{
  "n_layer": 9,
  "n_experts": 96,
  "balance_loss": 0.00055,
  "norm_eps": 1e-05,
  "attn_scale": 0.125,
  "init_std_o": 0.0334,
  "init_std_down": 0.0,
  "optimizer": "muon_variant",
  "decay_shape": "sqrt",
  "final_lr_fraction": 0.02,
  "train_tokens": 544900000,
  "dataset": "wikipedia_en"
}
Below are experts of layer 6 (counted from 0) of a mixture-of-experts language model. Rows are named router (the router's row for the expert) and show model dimensions 0-223. Each number is 500 + 40 x the weight over its row's rms, rounded and kept within 0 to 999. Numbers have three digits each.
After each expert's rows: "comes after" lists some tokens at least twice as common just before its tokens as in all text. This comes from a sample of Wikipedia text that the model never trained on. Tokens count by the router's weight.

# expert 77
router:473521489447437491498533512445474465487452463464564525523529532572530551502540512477479504469428461518487553440537441523488396467482479457528573546501446480568474458521444437428517509484495479503491538491495504551500520437511508493510434455501523480492511506511485498485515537504529461570428485417482552540512533447562518493480439481526487523523615459480519475352571499554503509549506435457495509456503457544517529512576535491468484565484537486529517481431486575528504554482462407491501463467502496528498424534540549578551585535599521515487547498447508482533502535544457478499467465443492519490551458436538524453470565441510511468483539513472523515492462457544457509516523
comes after: " |", "|", " /", " 1:", " 3:", ";"

# expert 83
router:485498453489494557482512510473482464535422558476563498536500539565450554483534507531461560525502525489457527464508450541415466474527460464557457523454485530620499462524490482499545574539523598533489540532525495484454503543478490447523457483545514471448478452480489593542494525498462514545489477461518554491522461468577454483478493477515618492480503455475511449534493509522500510567526473536469489435507466584501554476509550574404526538477537460500503544477538504452482521541508435464432475550501512512477482485534511515526518496550500483495502485469510471550526488536505523478433446493460539410558559538512603511491525396510456386564507535487490505531475467535523497401530
comes after: " the", " a", " of", " an", " and", " with"

# expert 67
router:452595491449493470485519533504481510453459588456484513488438536526428504505517498444431572538439562453500522388519456546455433501497539440486503567477431511503490489540470480454555522508538508525484527414602504540467501493488501494508460522517522457472495477539442515504540458524500469485553543471523548514486433528519479518434435489510545500508511515538473462509474501510436429521580535484509525397540536475457477442586566571443555513558582476534509495454528522507478523495517477492502439497469524434444473522506506501548472500602521491529542457572508475512512514491464414500489472511445513378528515521466460497457483463532532431537456527522517534504490467481515500453550
comes after: " in", " of", " at", " from", " on", " to"

# expert 69
router:463557527438532463490497527491432496515528491483547503475543509486526549533574512468463543504483497530492553476538517510457431479542528485467496493467539536506455472485493385504545525469487478508489462532524484579472539438467491405472493532479600461500527438491539568508528490440506551531451510529520611526601502555487521516462468451467522480468532421499504506477517519487471473522533558528538484445450450556517533387607586503504495466560531493539513509431581500510482514540501473527490508474550525460519416502462539517524490458548428519504550499429489491545464474448459510528472498439457556445496531494507556509470528472529530513473504571575506556437469446481552435477545
comes after: " ", " 0", " —", " 1", " 2", " more"

# expert 86
router:496521468389536567477515482540423491499534535557545518557501518523452551538497500490433475530530513429483579491557537520473451502479454477500499527493509485510484450533516487437485492477546530496472547505564540523429573426487454453451470493487549435491463462521525490505430541452457444511465474432509535518456498501466473515476440529515505559526518480456537439359557481564439483514546512448497444458492492555503533444490529558481478536482516429543509522462445553516368516519475470469468498528494534482453465533452498519474481410505468505532581513489494503518511512485433494497456466488517566502544554431521485538481556514513480392522494570526472449513514433566469499485520
comes after: "\n", "==", " =", "===", " ==", "==See"

# expert 68
router:466560538465520533497544491514469478487467517553519474453518551583458468556511456462478516553444524454474546448493423509463491510560493458563556527469443420569527448512481489452545525473562505499442459518586455511431518425486509490540562516546561460441538476476498495468569547538527534500494492531520545562516521475500508516481471488458522481440498492534498526406523480490464510484544509470532550494545490490440521459454518541422486503571535354509492484496505572539430519549490466491532438525534458505503437464460508538497548497542479491551605432494493478513485596514501489538430503423484506404495537529487487544460530493521466492565472520486504509545518427483456457521517
comes after: " of", "-", " in", " de", "|", ":"

# expert 88
router:445561493442477532480561557572479458491480552539504462546485530523456569503533474462439521517521485543460548470531540525459500451498503464525458533441463481504489418555511453505575549541548543553454540499537486508446525522507559479475473487478558468499461461523482475495478525488459462462449545516511555465537460467521508503468519485464526539500573454509476494505442469541458514500559485468536466479502481534511579485522554491404521549577599515447548507416542478497470497585465485521521440511470591462455491479553550501536522500545517506456542521476493449584459532468491529544469440447458577479559524415465497463490564463476499429569530550516526455505425439543440473481545
comes after: " the", " a", " The", " his", "'s", "The"

# expert 93
router:514544541453485545519595465591449431470475571536477531528494580536469547544586466489407464509484513530478526478552478557514449482463514441466553473426443489582494445530472500445500527558538578493460462533502512494486545539482527519512471487462543445454457499494479482494451534481540518565462514430499551511471466442541452481461428468489494530512503471486490440453504464423445500470461496447485501473476454553486549508535566491421490528528555458480536440498486540499470552488459487505504507544491467495401458416585481562524537496557448556458521504450449512532555488506459517506437461452514531501595509483518497504499510454466432492494529525533520466530465481516418493482560
comes after: " the", " a", " first", " World", "|", " his"

# expert 75
router:436569434421500529467459505520431446454424552449500527548445542612485524446483514488454560481539486505517518432486460489461483479521504418485428556414500462577522483492531506486526523563558560494483488537519541505499462519549565476527437508530535428489464440531470544479463542429501474561496550479518514529494522468609459473480509482514546466443494433412448508481508502511523502527488465535526466444495504516488525478527555556457563504502561486478519508472562540502507520535509470469496405522537540486464429547451522485499491468577522498474577504482525453557552463463501430477431486508481531484554516511519535516440511425457497479597531508494541516490452442528503504469506
comes after: " of", " and", " for", " a", " in", " the"

# expert 94
router:506584557457493520468527505491483505510456491532549551469514549547423554484494444517450485472495528486469526459568472485422414432549466472523522527440476486488492483497451470449554507523536526431481442512487473468439525531491524532450426500512496449478488475521547478463429598449490520573468528481519532457506494556589540456403496465463546483514519473503476464476518493574515468470582464510473438511512410517532564536544594530500541552506599431506500447487543594503427543537486485511511436468501523526486496517544500573493542491551435459476515490464517485514499507436490461467455467443515461459534506479476544456417547479534501496443519472456508456494485450495464510445553
comes after: " |", ";", "__", " (se", "/", " –"

# expert 64
router:495550438428481569486542516502452448541472473499532485492495490560452470546531532459417439498544533521445538470473451474542410460559573494466507513468516453562508517549421497480509523547604504530462493515511565483539506507517533464453521533544565445493476480545496501462476564449504505566480551485517514469514425453550491493454504499498591523416604489435431453476512459539483530564578524460451513505464447559553520436574530487529467577484498505495527472439457502501470499542457486503506480474502482501445465493507454537469531491521432505452524480445504521536505511459472490457403481473591525478569518440441510478479484479513543461477541578484503467503479476506522493423528
comes after: " |", " with", "|", " a", " received", " had"

# expert 74
router:485539482464536536497561501534455449527449532431564402457545454533449474573503543479462538538518483465528544452552495540501533437510549462536460526478519473535476477510475453361477542497490546509477508560535563484466480509493568539511489555557539418460442494491480466511470542489459439506523512446468494528553458470502458504443505546481531459484497456473501474424482477557461502561537486513507506473512431585503516431519557464470504546532510461472536465449550534467429520542429486445430522503488492514502464486558542484579501459484474530502567522530471496587499458507452510467523491439480561441506573487470575496471557479509399460522520567494523465544470459452465522457506
comes after: "-", " is", " as", " a", " was", "=="